Experts of a small language model.
Size: 14 layers, width 128, vocabulary 8192, 19.3M parameters.
Experts: 160 experts in each of 12 layers, 32 Mish neurons an expert, 6 picks a token, a softmax router.
Training: a variant of SOAP for the experts, 5609 steps.
Below are experts of layer 6 (counted from 0) of a mixture-of-experts language model. Rows are named router (the router's row for the expert), up (a neuron's input weights, with its number) and show model dimensions 0-127. Each number is 50 + 12 x the weight over its row's rms, rounded and kept within 0 to 99.
After each expert's rows: "mostly gets" lists some tokens that are sent to it at least half of the time. This comes from a sample of Wikipedia text that the model never trained on.

# expert 44
router:55 59 65 40 42 55 64 63 32 56 51 42 64 21 60 54 42 51 44 49 50 38 48 50 56 55 41 68 34 62 56 33 51 58 72 48 44 55 43 53 25 51 47 37 42 15 39 58 48 52 44 45 42 29 55 42 37 79 57 77 44 50 61 42 49 39 54 41 27 49 46 33 49 55 50 23 60 73 52 61 45 65 42 35 47 49 48 38 42 47 60 46 44 76 55 54 44 52 44 51 65 59 47 38 23 43 47 45 65 66 50 62 38 95 43 50 52 55 53 64 51 41 47 48 58 49 57 45
up0:49 46 67 74 81 39 55 57 40 47 33 20 64 49 65 52 35 43 40 58 51 46 44 60 55 64 49 54 56 60 46 28 53 46 29 47 53 43 71 60 34 49 59 40 50 73 55 36 45 46 74 52 46 57 25 55 47 40 59 37 41 45 58 42 58 20 57 31 54 43 62 42 44 43 48 28 62 57 44 61 66 65 49 51 46 51 45 46 45 44 55 51 41 67 52 51 41 44 52 62 57 43 45 55 40 60 35 45 49 31 22 46 32 29 44 25 36 24 59 47 36 38 29 58 43 46 43 46
mostly gets: " other", "year", "east", " largest", " Other", " Zealand"

# expert 10
router:51 72 57 58 47 57 72 52 18 69 55 41 44 56 42 61 45 55 45 47 48 48 45 55 48 36 50 57 40 60 45 53 50 45 46 29 52 57 61 61 34 49 44 45 38 48 57 39 50 52 59 29 46 49 53 52 50 77 48 69 47 62 52 14 62 38 54 38 40 14 17 24 63 42 41 44 64 48 45 48 63 51 23 49 62 41 56 50 50 21 47 52 44 56 47 42 47 48 42 59 66 57 42 38 39 38 55 48 69 44 47 50 30 45 66 43 54 60 43 70 49 76 58 69 46 54 40 37
up0:54 57 54 37 41 65 63 59 67 47 65 29 49 56 62 49 59 39 60 90 46 38 43 34 43 66 70 46 48 27 50 44 59 48 46 44 66 38 64 63 66 52 41 54 53 52 56 50 59 61 48 66 49 32 58 59 38 57 51 59 54 58 44 33 52 59 33 57 46 33 48 59 57 70 39 74 90 64 47 57 34 52 50 40 30 57 42 63 55 48 52 62 73 51 45 52 69 49 60 49 64 51 58 48 49 38 80 62 63 57 71 58 55 46 60 31 44 50 55 49 66 46 53 46 60 63 75 52
mostly gets: " as", " than", " before", " including", " when", " under"

# expert 88
router:57 49 51 17 41 59 52 56 48 62 34 40 28 58 40 57 62 49 55 37 42 25 47 44 75 44 31 68 46 64 51 33 47 36 70 47 26 48 49 56 59 53 47 29 46 43 44 48 54 66 60 39 37 36 60 37 51 42 44 59 56 70 60 35 55 46 62 32 54 53 46 55 52 49 53 47 59 44 43 53 55 71 34 41 83 51 55 39 47 54 57 56 43 50 56 26 68 81 46 52 62 40 37 41 27 46 62 56 52 32 46 53 58 51 64 68 62 72 29 43 47 69 51 45 71 48 48 44
up0:69 69 40 29 47 38 79 50 56 58 59 24 44 56 43 49 63 42 51 45 64 56 57 66 73 77 61 50 56 44 65 36 58 68 65 48 37 38 55 25 65 49 63 48 36 60 56 51 55 60 46 59 24 39 67 73 45 41 41 42 48 36 40 60 39 51 55 62 20 34 44 53 68 43 54 49 53 42 62 56 49 65 57 37 54 49 33 40 44 36 40 47 39 58 21 42 58 76 32 46 53 33 56 44 55 55 49 48 51 53 52 57 34 31 66 30 51 47 49 37 47 56 39 41 49 57 54 43
mostly gets: "ttle", "cular", "lution", "cation", "nning", "gger"

# expert 72
router:49 88 46 54 46 55 61 31 29 69 48 40 48 42 51 49 34 41 47 34 58 56 60 54 56 24 45 67 29 61 45 41 52 40 79 47 62 58 64 47 39 75 36 56 55 40 51 56 45 67 62 52 44 39 48 31 51 54 53 68 48 51 49 32 60 26 56 56 63 29 35 34 66 47 42 48 46 69 70 53 52 48 48 54 53 43 34 44 56 40 52 45 36 68 57 42 42 45 61 53 51 48 49 44 40 46 45 16 63 38 45 51 32 75 47 60 63 64 32 49 75 47 54 54 49 47 33 50
up0:44 51 67 68 49 53 53 39 35 37 65 53 53 42 44 61 46 23 34 43 35 53 33 61 55 62 71 47 38 50 34 56 38 62 42 51 66 56 59 72 44 55 74 62 62 52 51 70 40 48 36 29 43 55 36 39 53 38 50 47 67 46 57 42 43 41 59 56 49 36 61 56 46 29 37 36 63 53 56 61 74 49 46 50 65 56 42 57 35 39 30 30 83 59 37 41 57 37 47 44 64 48 60 57 32 62 61 40 29 47 31 45 52 25 39 51 56 56 56 51 67 56 57 67 48 34 57 69
mostly gets: " said", " reported", " killed", " attack", " worked", " considered"

# expert 79
router:59 53 51 45 49 66 47 26 43 48 39 30 63 53 41 63 44 49 24 40 49 42 54 84 59 47 29 58 27 56 45 36 54 41 48 53 66 48 68 51 56 50 57 48 55 42 44 41 67 67 49 37 40 51 77 42 42 44 53 74 54 76 48 39 65 52 53 34 58 31 52 50 77 58 47 48 68 42 50 56 59 66 40 13 57 47 52 52 64 54 48 35 30 50 55 42 55 57 48 52 57 47 43 47 51 40 56 34 45 45 22 64 41 50 40 57 54 54 38 66 53 50 61 59 42 55 45 13
up0:53 64 54 32 99 43 47 32 48 45 44 58 45 55 52 61 34 47 46 67 50 40 62 50 48 53 41 35 42 54 34 63 41 43 67 51 59 59 48 43 66 31 43 41 48 34 53 46 64 41 55 57 39 55 66 41 60 66 51 53 62 59 36 63 47 41 62 79 59 50 40 38 54 69 57 54 43 09 46 37 35 55 61 50 68 45 36 43 45 56 62 42 40 45 48 59 70 72 51 48 47 47 62 42 56 37 31 45 59 33 32 37 43 45 39 50 58 56 52 33 38 58 26 69 60 48 39 48
mostly gets: "born", " late", "1"

# expert 143
router:55 49 55 26 41 60 38 48 35 69 33 40 48 51 40 51 53 54 42 35 46 33 51 48 52 46 18 55 47 51 44 49 35 38 49 51 09 50 59 58 37 77 33 47 63 50 46 48 49 62 55 55 34 63 52 45 50 66 51 58 53 79 57 43 64 48 61 32 57 45 55 51 45 29 49 44 70 59 49 67 46 77 40 48 65 47 26 44 47 45 34 46 37 53 31 43 78 72 60 54 64 43 55 38 25 43 50 45 51 43 51 55 43 78 45 67 43 48 35 40 54 61 52 44 63 49 51 41
up0:59 37 55 41 54 55 44 44 43 64 56 61 42 52 50 41 50 60 42 60 30 70 41 59 71 35 57 27 52 40 56 38 34 56 46 66 61 52 40 47 35 53 52 47 63 58 51 48 72 44 46 75 45 53 66 38 54 58 24 47 63 67 58 53 52 41 64 29 66 54 59 63 45 42 35 63 29 61 26 46 57 56 65 60 28 36 43 39 38 64 68 45 38 28 54 44 67 56 57 52 43 54 42 33 80 54 45 46 49 28 37 72 60 55 51 53 32 50 75 45 38 46 65 55 52 37 38 65
mostly gets: "ming", "ding", "cular", "sion", "nning", "ning"

# expert 76
router:58 76 59 55 42 50 55 42 40 50 49 48 29 43 52 58 31 66 47 48 54 49 43 38 62 39 47 76 37 64 26 51 41 30 80 28 49 57 68 41 52 71 38 50 52 47 51 48 65 68 37 52 46 27 43 38 44 55 53 51 55 65 61 37 61 43 72 26 64 53 53 46 51 51 44 52 47 59 78 59 54 48 24 43 47 36 46 52 40 55 55 47 43 65 35 58 66 42 37 52 35 64 38 47 49 58 74 29 45 51 54 62 57 85 41 79 55 58 49 54 59 49 51 56 52 54 45 42
up0:52 57 48 55 49 57 66 51 53 57 26 61 35 37 39 40 49 84 40 45 46 54 33 34 30 47 42 58 27 51 48 56 36 39 59 51 57 60 35 43 56 52 37 50 36 34 43 71 44 50 50 35 78 33 39 55 59 39 43 63 39 66 49 58 52 74 46 36 57 60 35 42 43 55 52 57 51 44 63 59 53 58 59 45 34 44 66 57 66 44 63 51 32 43 31 40 66 56 38 56 37 74 53 46 39 62 45 44 51 49 61 49 63 48 42 57 64 53 61 68 49 36 23 52 67 43 09 37
mostly gets: " player", " work", " coach", " man", " war", " play"

# expert 99
router:70 61 47 34 40 54 44 26 42 55 54 25 40 42 51 69 23 46 20 40 68 52 27 81 56 38 31 78 35 60 44 44 49 52 68 47 63 49 59 48 52 59 52 44 51 47 58 43 52 53 58 35 47 51 48 47 56 70 53 56 48 59 47 52 58 51 55 31 62 38 60 48 61 56 40 58 47 61 46 54 58 57 41 40 43 49 52 60 79 51 45 44 35 64 54 59 55 58 58 48 58 65 43 35 58 34 68 25 56 33 14 53 38 50 54 65 45 46 36 75 56 57 58 58 52 53 39 36
up0:54 54 47 35 33 49 54 48 32 39 67 61 54 36 24 68 24 50 38 37 48 42 34 70 50 69 56 75 52 49 56 64 63 42 47 32 66 60 37 53 45 39 46 43 50 62 43 36 51 47 63 36 57 42 42 54 59 77 28 57 38 73 29 29 70 69 42 36 49 41 61 44 44 46 62 72 52 38 52 44 78 37 60 41 44 40 60 45 59 40 71 53 44 44 51 36 48 32 49 64 49 57 51 59 49 50 66 44 61 63 32 42 44 71 60 46 62 43 63 42 46 46 41 57 59 53 52 29
mostly gets: " two", " three", " several", " eight", " seven", " six"

# expert 78
router:58 56 61 51 50 52 48 43 10 41 42 43 51 56 47 70 35 48 36 56 62 31 44 40 48 37 21 55 62 65 55 54 33 30 48 50 51 50 56 39 39 68 27 56 47 36 32 44 46 52 47 42 36 56 69 48 50 59 55 82 58 63 58 34 53 39 57 36 52 47 51 36 57 55 44 44 53 53 54 59 54 63 28 39 75 41 61 40 44 24 49 41 33 57 56 51 46 52 63 61 69 67 45 37 46 50 54 60 73 53 43 59 51 63 40 47 41 77 39 56 58 68 54 57 73 67 36 40
up0:55 50 50 59 59 54 46 52 51 58 28 39 52 51 65 47 39 35 45 52 51 30 23 52 39 27 68 43 55 48 49 65 32 45 50 56 51 47 55 66 52 48 61 61 53 45 63 42 38 62 46 62 52 60 72 60 22 38 41 57 44 40 59 44 59 62 48 58 31 28 61 43 23 53 40 40 49 74 67 59 57 50 44 48 48 38 26 59 49 28 46 58 52 61 60 44 52 64 35 47 33 38 43 50 66 68 16 67 52 41 30 38 62 36 40 47 50 57 73 57 52 44 36 78 56 59 40 42
mostly gets: " of", " from", " within", " among", " across", " Of"

# expert 59
router:62 40 58 06 42 59 58 57 49 62 39 45 51 52 55 58 44 48 40 29 37 62 44 67 70 49 34 63 31 65 51 42 43 27 53 46 27 56 67 63 58 45 32 45 46 53 62 38 56 57 60 46 38 46 55 53 30 46 52 69 71 62 49 38 61 58 84 21 46 44 53 46 57 28 38 53 51 63 54 70 49 79 57 37 58 51 62 48 35 48 69 48 43 62 50 43 65 58 53 51 53 57 45 48 31 48 49 64 54 37 56 59 52 57 66 56 60 47 40 45 32 60 50 52 42 62 34 34
up0:43 42 47 55 48 51 68 49 35 53 43 52 46 29 44 71 60 42 55 11 56 45 56 49 47 30 37 40 65 50 55 53 36 53 55 59 54 46 72 50 73 14 57 51 64 42 58 43 67 53 47 38 46 55 51 77 50 54 37 62 54 67 49 60 55 54 43 54 62 46 30 29 68 48 48 55 52 49 40 76 53 49 78 60 49 55 58 64 51 49 46 53 37 46 66 44 41 50 75 61 64 54 32 55 50 53 35 76 54 56 60 67 43 40 65 48 39 57 38 39 42 73 51 49 60 31 36 68
mostly gets: "On", "In", "For", "dge", " Died", "Dur"

# expert 77
router:53 84 58 54 45 55 65 39 28 74 53 45 60 36 62 57 33 49 48 51 59 46 52 42 61 45 30 47 54 66 47 47 43 49 80 29 54 55 56 48 50 55 31 46 44 41 53 53 59 50 61 52 46 55 57 15 46 47 36 69 63 48 66 39 65 53 48 57 59 49 52 41 65 58 41 49 70 55 57 51 68 64 29 45 54 47 47 62 43 50 62 27 38 62 63 50 70 59 53 54 39 51 35 35 32 25 59 37 78 60 36 59 44 59 51 52 53 56 15 55 54 57 51 66 40 49 32 44
up0:69 38 39 67 20 42 71 71 52 59 63 33 37 40 56 27 43 53 59 51 66 56 43 54 66 70 61 40 49 52 56 50 34 47 78 46 55 49 33 50 72 49 60 41 49 35 51 75 44 41 46 49 44 51 32 57 34 53 38 51 41 50 52 39 50 39 40 78 48 70 33 51 56 42 33 35 70 54 49 44 52 46 70 30 76 46 64 53 46 40 58 50 53 53 42 42 58 48 45 68 44 39 33 44 27 53 36 57 35 61 51 45 46 44 69 53 52 36 57 49 33 41 41 40 73 35 44 55
mostly gets: " government", " life", " Church", " President", " Court", " Council"

# expert 55
router:58 51 58 36 42 56 58 45 18 69 43 50 57 60 40 64 55 47 40 47 69 50 42 78 56 47 24 56 42 47 47 56 34 37 48 39 50 64 52 54 34 47 50 47 48 45 52 43 52 53 45 32 55 55 69 47 52 62 50 75 49 71 51 28 47 50 79 38 62 36 34 26 63 35 23 46 64 49 47 59 65 65 29 35 75 36 63 55 62 32 35 47 33 58 56 47 47 49 49 54 60 62 44 37 36 51 65 59 61 49 39 61 55 53 39 56 57 71 40 54 43 59 58 63 58 72 34 44
up0:62 26 51 57 72 54 57 43 52 78 54 44 55 45 59 57 67 49 44 53 61 63 56 80 53 67 56 68 49 49 57 47 51 50 39 51 54 69 51 48 60 70 27 39 58 41 52 55 52 34 48 37 52 47 41 54 56 44 29 64 60 32 37 73 41 62 65 30 49 44 47 46 71 42 50 29 53 55 39 52 50 35 60 61 61 41 62 69 71 52 38 59 34 42 52 55 55 53 53 60 39 58 62 22 36 55 38 62 70 54 47 62 73 61 51 46 62 40 43 40 34 76 56 74 44 52 29 47
mostly gets: " in", " during", "In", " In", "On", " on"